{
  "n_experts": 8,
  "d_expert": 304,
  "n_kv_head": 5,
  "rope_fraction": 0.5,
  "decay_shape": "linear"
}
Below are experts of layer 6 (counted from 0) of a mixture-of-experts language model. Rows are named router (the router's row for the expert), gate (a neuron's input weights, with its number), up (a neuron's input weights, with its number), down (a neuron's output weights, with its number) and show model dimensions 160-319. Each number is 500 + 25 x the weight over its row's rms, rounded and kept within 0 to 999. Numbers have three digits each.
Before each expert's rows: "mostly gets" lists some tokens that are sent to it at least half of the time; "comes before" lists some tokens at least twice as common just after its tokens as in all text. This comes from a sample of Wikipedia text that the model never trained on. Tokens count by the router's weight.

# expert 1
mostly gets: " the", "The", " his", " an", " The", " a"
comes before: " ", " the", " a", " re", " first", " f"
router:454483501499493494477511487473543464489510502499532486502480508556511510543509482542527524469510511479497457500457480505457552520516475475540517457549433495499495481490510496506527521519531523437430505512530504509517453520498545532489536499469449513528524522506478470450506492524511518515479512509526520534536498465526493489521537507499476492544470484553522500494455506493515492526471533506488479478513481520462477534491480513492459469512512547486470490516545504494519518458455514
gate2:483487490519528500451481463448509501472472511489496490500515487503474498507511530527502507468481469445508501497508465479584478525528497485501517460499525508482515501519479512527477467528553506505474488531498499490505522449520480496460484503512502463451479512540498492504526520493516487489514506510524503461554485519465464528544497532488525439469512512509509459521506547494476495443524484567495524503554492519470491524508537526468485490487496511517487534455487517519434500499545555
up2:484474524474522506524487509470506522476515501516523493479491530470480534505506517526473532454476445473514453498507450541556497505522516495489538473513497477486512559538479496500454490541532476492471486516455525529498480448495451542469527478529484445473487519509490476475528469487499463518524522492522523499505516475487477482539502519491495478463489521527501479488524516489433515490545483556496520501537480548465498513465526529461527471473488504511471492503507518489487520510501534
down2:497527510466432484513452505544499480461514508560521534515506520495526497504493476480465504523516538554519501471490513486493469513479509507497477482510509490479506521516494495503473498503481458463537507493507516478441520506466487504480523503497516485521473493519493467522499498498515454502504558472516508500484479523502541509523537476513536519501482466509489515531509477445479509508542463520537519516500537458509503485512488487487560467502472527498487528510508497499523540513473470
gate3:498525498462460504476520478480526519478507491470544492546491511541470450484466506524484493476528500488463519461489468508496491510551497492525528501471520497517504491496478511491520479474475479490464496545500528507513483540525482555496488475531504525471486519521480528492497503510505516492541489511524560511519497453527526519487513541462512517513491537445484451536473516449532494487524515534496513461480518477478471486482491514481520494504466491462504519483459456525464526488502475
up3:511487499458478470472517531540477497459479490530525475517541504511462475514476521512495530487523516498507491476519512503522512512542536511536537559465505486518498505497479496473488489438515495477505522456529509488539522552517496527535517501548567523470481537445464470491471511480498528492524525495491514457487533493494467552492520547503552522517504507528491490521533501522531505502527501527525506503442526564520498506510462490482507526493464489478480509492470459518492496503467481
down3:514528551530480484526515458540492553491502492515509507522494500505477475524494539473526413516500500462449483514505462461492529499542534510516455498503513507483549536501493514495483532506531476492502488538476553524541459476548476475518564456511495517467502484549484489482484487458525482503501485495508475475522485483522473538494554480484566483500502532446495513477506493534503529502435509514505515469543494489507518483491482532524510458517491491499505547488499528489481459516490533
gate4:468565525546512516501458464506495527484507508514473528511493493471496488509489537531506508492486513521511501516477521473527488531525494466499558491521522488509467518503467526550530498493493501531494459455487485545502501476463514510503497486475448472522473488512499497478534530496493459517481488479477482526492513482444492524515517477498482535525481525493546497504484478497467509553547485525454464516457544489493527538504514480465492481534502482475499503517515508523454498501447547
up4:489492499455469495532495533546480506509507514471492511476513497525505470490520472482474487487489507477503490459472486502471534506510484476531518474457480516474541532524515516489438496516491485474473529477483496492458477500468496476549485532472554454462471555494459522477527480497515520470547448534479518531521526508528460509522526534504495480487513485540492540482519486494500502499495496487509520465490547500460485500534453501502505516533473504507492497511507533516554558523461470
down4:486509529508491540499491503502525478527488482509479505517490484497490490561492542498529486470529512516467510495460533508511512500458540514508487502481464490466511531483481486464490470477484513505497471501464489514526489499478515485433511518474520496476504458534514519472503503549522550486506512506477498463552458512509478527477522539470497485516490497482501452495490497533548542522542455435508497505496475475451480503485499491504534469549478483523485553466460492459524492521522508
gate5:482517499489527495502463481544480471511511524465531535513502505518483482490511464480504489469486469481517481487455511546506498475512478474464500494500479464546492489486473463511528514507454460477451497511452484483461500511499459468469513504490473472509521531498455469484512546490444511505511508506542498455505471501501535477554542510490508486518506500538520506493492481467520509537497510483479493507472497549501460531480453531501514564486484518550439515507510490537474530485501520
up5:489544472462474497499499514526502530498512510437501524480494492541486491559484455471494526502519537502530499454499514524533467471495499519510472495561444516495512510487455507487500505504468511486479504494463519530471462516486479525451506504465492488471507511500525469467478516466501519507502491518467469540494503516521475506538513519513479468471557452488501509495424496514494507508448533489495522547465499488461506466492440540472487529517477497483467469512492508518489484506527510
down5:508529496500539489549485541495504499518474506457523501524486510438516474470528479522462488516482471493489501472530492507481492555484490519493521498513477444521458485489547527476525546515465511497515489514461496471486496504468499499545524542507516494459509498482498491513513480475517519518474540510458515522507505483488486506511541492518508479481494464511504490513472496479507472470494513540447491495499462469511535460521463473498533500497463510531505535503477513525500577524477482
gate6:461459500501459511481466520546484491489509505481512528508513497484476518506509483520499512520487517485490480538481498471509451508531476495545488508494474472509509503545509467543520466507558495449528488503478479509462462458549484507506521442499507500498536506520472459528474461505488522508486516502556484528509522455542543487515512507490509504438467510522490488528476505534522481522521498527483543433501495546502505494529487482503501485512509479501503494484449501454494538460507523
up6:517533524482510516511532471527506514446524477512495491513513526497459506488510491501498503520497511537524456553538494513516449559521483447495443525523521461463545495527514500460545494533502523483530471510476505524493522504451476483489462498461522523506504494468511507499487512524475501505477517523503503501427509534517545522486520441519528518477467530478510505500461488449447503507500515543491486460484492520495519514463497485490510501469579514510515498494491475527494532486485493
down6:523535503480519511521498517500510549470512494504459500515490459509487523486469498564510517490504494517465505515543498484491459544498468469501545515481499496500534476544504464517473488510536506501482516501426502501492496514479491504510498457535507479505461531519480486503493507492532485523519532496505462484491529525501491530497484475491504532501463531517469471470511500489491486541462496507518502504530504508509487532462495543496492479508474498488485511532491452455485480507485513
gate7:523522515515540489524521511506505493506566498523513492532516516517508465531514497439503494496487451523491508500499468468448507495538481504498501526475450521474492486568513519481523500488469526492486498527464498517497501511511497522516508522476509496533482495517496544464497488485459511511509486487500486470501532546517521484500529472483506503541522464504506480514515505464509474459529479483518482520504546460489525532523518474458509514484497458466498497491489529465454486552502509
up7:468507529463507496537496500469491505495518485490488494471523466494489489481493496517508512492482511492511508493509528490502456507494485517523508481468500515468489463474512520508494468506510469502533508510467530489496509482506513494531477506486526513470493478437503502557511499513471535493481514465456477498530487461517496525518503506518508502496453540502476462485526524519511492502468502511500533515472459474444514498492507495507497547476484520526517497523496532512500501498526485
down7:523498500486506489478444506473517505528516511475547494518493443498486482508526524453485529480519499466510526559517478516501478487501499499441509499509495495470503517487488499526498447498486522527543514522458519550502499451503516521514547506486474502486474482470505493523498516531520488553530514489472519484483489495513478489532517509496493435492493491512512483519510525514441491464536478504525497525455457515518505498484496455502482513501537528502465487536497509508457523463541490
gate8:485526475444507487517497464483534487488466520507538460449536486538527512485493498498539505470505526515474493511514496449482544451538519526507502526507516530511487505491508475496497511525533529498518498516536475507510505514461489475510512505515499511504495489477512477460464492488480555527494521552530468504499513539482488475475490509513483507463510483504511499522530511512522481510490475467483510502516525505539518513511508480501482522492510562479552500558523468497531496479527492
up8:528496508500479499451476522542531543498469485502487483465484480487524489441535480478506474506510489513484522517500496489491498532526517485454513527505495493512515485464488518502542474475506524521494506469512501446521501583475539519498524539528533519507527517501441474522480504519496496535485471465550536483484455521469499518480475482457484485513524487501502479549536486496498512473487449489482505504479471483498506508434515511532492516492471501506526491524502487489503462510504539
down8:471485497505534487482523511509498562503495499454471512552471483512520499489509470519487440458523495528513471500505533513517529461478504491503491477471499496531547475516475544463445527491509508471515451401492500498508455518491498498485517489486474495516484494449483494506525509459467481473529506503470518508484489478497561525476522482466543484544530504485503484460479519499501506494484501537474475483508505506490472490496430527452528491516527482480470532506500527465442478476539542
gate9:495493474519499520475495504490474505451533455507521527458493517470483504473500510500460528478492483477507513502534474506480476473499537512508502478530499431484460521502553494502457517453484519501535441538512467509470461488489488472493505480497486462526483474513508494493517552486518569504515463505469513502500485482499488531465491542511498498484527471498472519515529498533493504503566489516485433504500503509500493527506495503492520513550484494477491519474520513472501496459501481
up9:519460478460498476540476480504505520577508470468489525535542494502497491498473521533546487471477495493493486523431479477524481480512504481503503520476480491498571522477510504506481481537486497450493504492484550491520518498512479551511512526516480523515497457548469517466472469471489491474483510491488494540491478482473487531548511474520511493513461517494511434519502464491473488567497469465469533483499512540494504514487458493529499478518544491495550504470497504552475536474524494
down9:439492460493490531525449487468457511482511502472481439535528559483532486495489512561497471461500509469487501465509476513519501497483452558515490490509498498481490492475502500510488534511471515482537510489497471480526450471524470529492506527511519462498469514547487483506472474519528478511515509514482508517469462511488498498520525522489496475476482463464524503532466480533505437538488491528499471496509496533519490543494503473527536440515494495524537523462451500514464515471486487
gate10:470477477513559491523518494470512521499479461517490486569476443509517544479479484486510496550514520513458507525539516510484503519524511506520518525517484499513496539511494530503516481520495460500457516497492490502433476470491483569482525508508496485512523553520496497478517522506457527496496494498522466494500494471504498499491506516501511488506487526436457573504492506506496531440545508483510516482488506499485461441524484498475520492517484461513460533489474505525491547505521521
up10:502502504471526483481531508502500498520446486463525464514474568516518513494528523546511443479502519503548487512499549496509520554487495543512477500554498512511511482481480516539500479514500502504484491523495508488472494452496511492493488526488490517470509534523445497515488480492484474570479514473535540483499543543514501508494507491501456484478504481496543480505521495529451472475509509511469528495498518504515511520492533506508512475482473517455469510459526489498550533440500495
down10:509502498508516485488524496532480557508471495491502462507512474507543508509453527486504526501533542498542465551493473501490513510505540564502529505492507514514479531513537538547476519492458448537508495503478501499451479466539513495490460496493480506498483506508498495475516527480503521481514491560513530515501490463495477441525444492513494508539507505507508507498498529477503515517492482555512464497479547550448490495527507491512473472472522498459578536556491491469503522523488473
gate11:505514570500492500504487511519518505476498492481532499476444503471498494524470522475525484477496509474486491459509457546461473527515539534503509543524481531516512483524514544526525506487514565479522541476496449502448478543483519515505543521513530481483510487498485522512512555521514532542501539536547487509441473463458506551472516526513514490530516531487532503477496511465489519508541513539488487460486487491517525491504436469521509485494506504482514496503483467484555518514497467
up11:458501547516493523523478499517527514506488500498503521511503532505513524490535486491507537501512492518516471502528457473494485485519531526535492526459498553476549463477481528509532464502500504462544482535507506478510498526511490494577560527478495494501531449477473489504512513515505518495488494511520514502493516484458460479495442529530517545497512536498479530547510457480489512498510461565484479443458508528499503498484489466513496472463531520507487505492501460483535506458529464
down11:495485521516481494520539505474496520525479494475450504465462487500483521505479480504503499487499533496493487509450478517520502493499517515502496512549481520524531502502481494528479534441536507495534545498495495494486507501561503503468468510498500490476460543497520499502526517486480469490497546501536476437450494492517529546490485465516483468468480523514525516501498499494554550481476532488444460510529554487478487498479463513509532475503508496503485467518508511466498471490524497
gate12:477534468532477491540487508525521482481471553495514480555472496495474479482516439467529514497531456550504506485503498499516473528509469519519479474542503509526508516515535493457504488575531476497473512521542531511490480482537535511483499529536452496514516458492517494534488507504516480474487511489526461456541483495510494435497515497542484520472493509494527456483465536506476482482539549470559444503481481507536495529515522507486476521494510475440467517498489520544523532480486495
up12:471491501526508544480490502544495504491523558499462515453529470518518523504510486507519474498472514509476515528522459475477529491507479487492534514498517502535456483494520513557513496503513449477507491511544501507525498480536513476498443524482508501548498504529466517497525508494498477494489496541516518499514487501458474484494504526511475503527498500545570488446480470523514487497499452560480493469472479520481490539522468497517526563503502496488480497502483454542492481511585505
down12:440473537489486537517476475502471494467546495479510526471505523454499463549512485488493537518475485506506481495513469483525495462496535526509515537510507489482482490501499512515502508480464527481492488502489481487540498521514507491512486514526501470488490513540475490490506541454485530448478446515505492487541514480532475494488498500505489523524525465574477493453480518478475482465483451543466515497490484522537467496510487466559522488543517480496519558493506502519526512519491504
gate13:468502521498536516515511503525504485444463507518529493525497537493486556522516544539533500480465476488483480464503507532511469494506529486509520472498461517506497488477481490500496516518522480523464513488519519512515488478476508505503511469478430485515505483505482473525487476508521469509474534426464516497522526525465497491483503563500575482553448475482468490481510523494490480500498506520445480530530504491477496490471546460528531512505481503477530544501495524463509493509503501
up13:511483509503543540484500480520463519449473512525479507505543494468524542511472494515485501423501524520469458512513486543528500495511503482469487511486428493488502520519486508510457528457494527473486484504547531463521501495501447516499483489507480480505540488523537492482475521503534517542484514462460503511489544505533482497466503480506515474538538467496476518502485462495480516434472457528517481550491504509484498498509503548504483477514546508490476542517504498511526554507533516
down13:496497468551496511492480467540506512472519488481491489471521498467491486496534491539502512451501460512531473458515432489482500485513524475513514481464502542494478472494490538527518492474509500523576509494463515475506519481476518462484442475535477499487511470512471470499501491464461510438522468511476476487466475514510549503483514513437519506462459509487470482515482495509467492491528492474508505494525525513503495557530507491490501542486530509484513539501522529489503487483480460
gate14:504505450457494477463508513493519478500513489513503503527489555502486478492477456506495494548529524462496544500449499488533466503509481442510498451522549470466530496501461477477493527504511528502529523481481521555491470515469524495518484512483487504520483476487471435443488507464531512498470493514486533544478530479489551450499498561487507486518539501483521530505522466520455469455511462519489511498511478451508526481478530471479475521491498479497498522507464469500456517504529510
up14:491523467518488487507503516529523474506472543437530552519486514515487473452469469513500495469450532468506514512467474566549534472496495479517471478526510542507482548500560484538518498510491477460490461464482514495496459479472477485517529523493510493538542522532499556471500510465495509499495493490484535542509498539511484477536469491503496504549487504538482446523463532490509466492488516503478509494559491501517532477504483527512531471499527526514497471505482511527555469515498507
down14:471450513438473532508470496509489504539502466476499495503476508520509502457478521469538480533499514475501470531470479502541496512491506530531491496501507498496512485510506534454484521512464488470447516513504551532484485518470508503502502512484508511548443533459489487523493465493510502476476484481493500503489496514487459538480481506466477497506530546532510518454513473512531475554518511518521536555478509532519506538495503551486480448555500468486537513475482487496496508524489527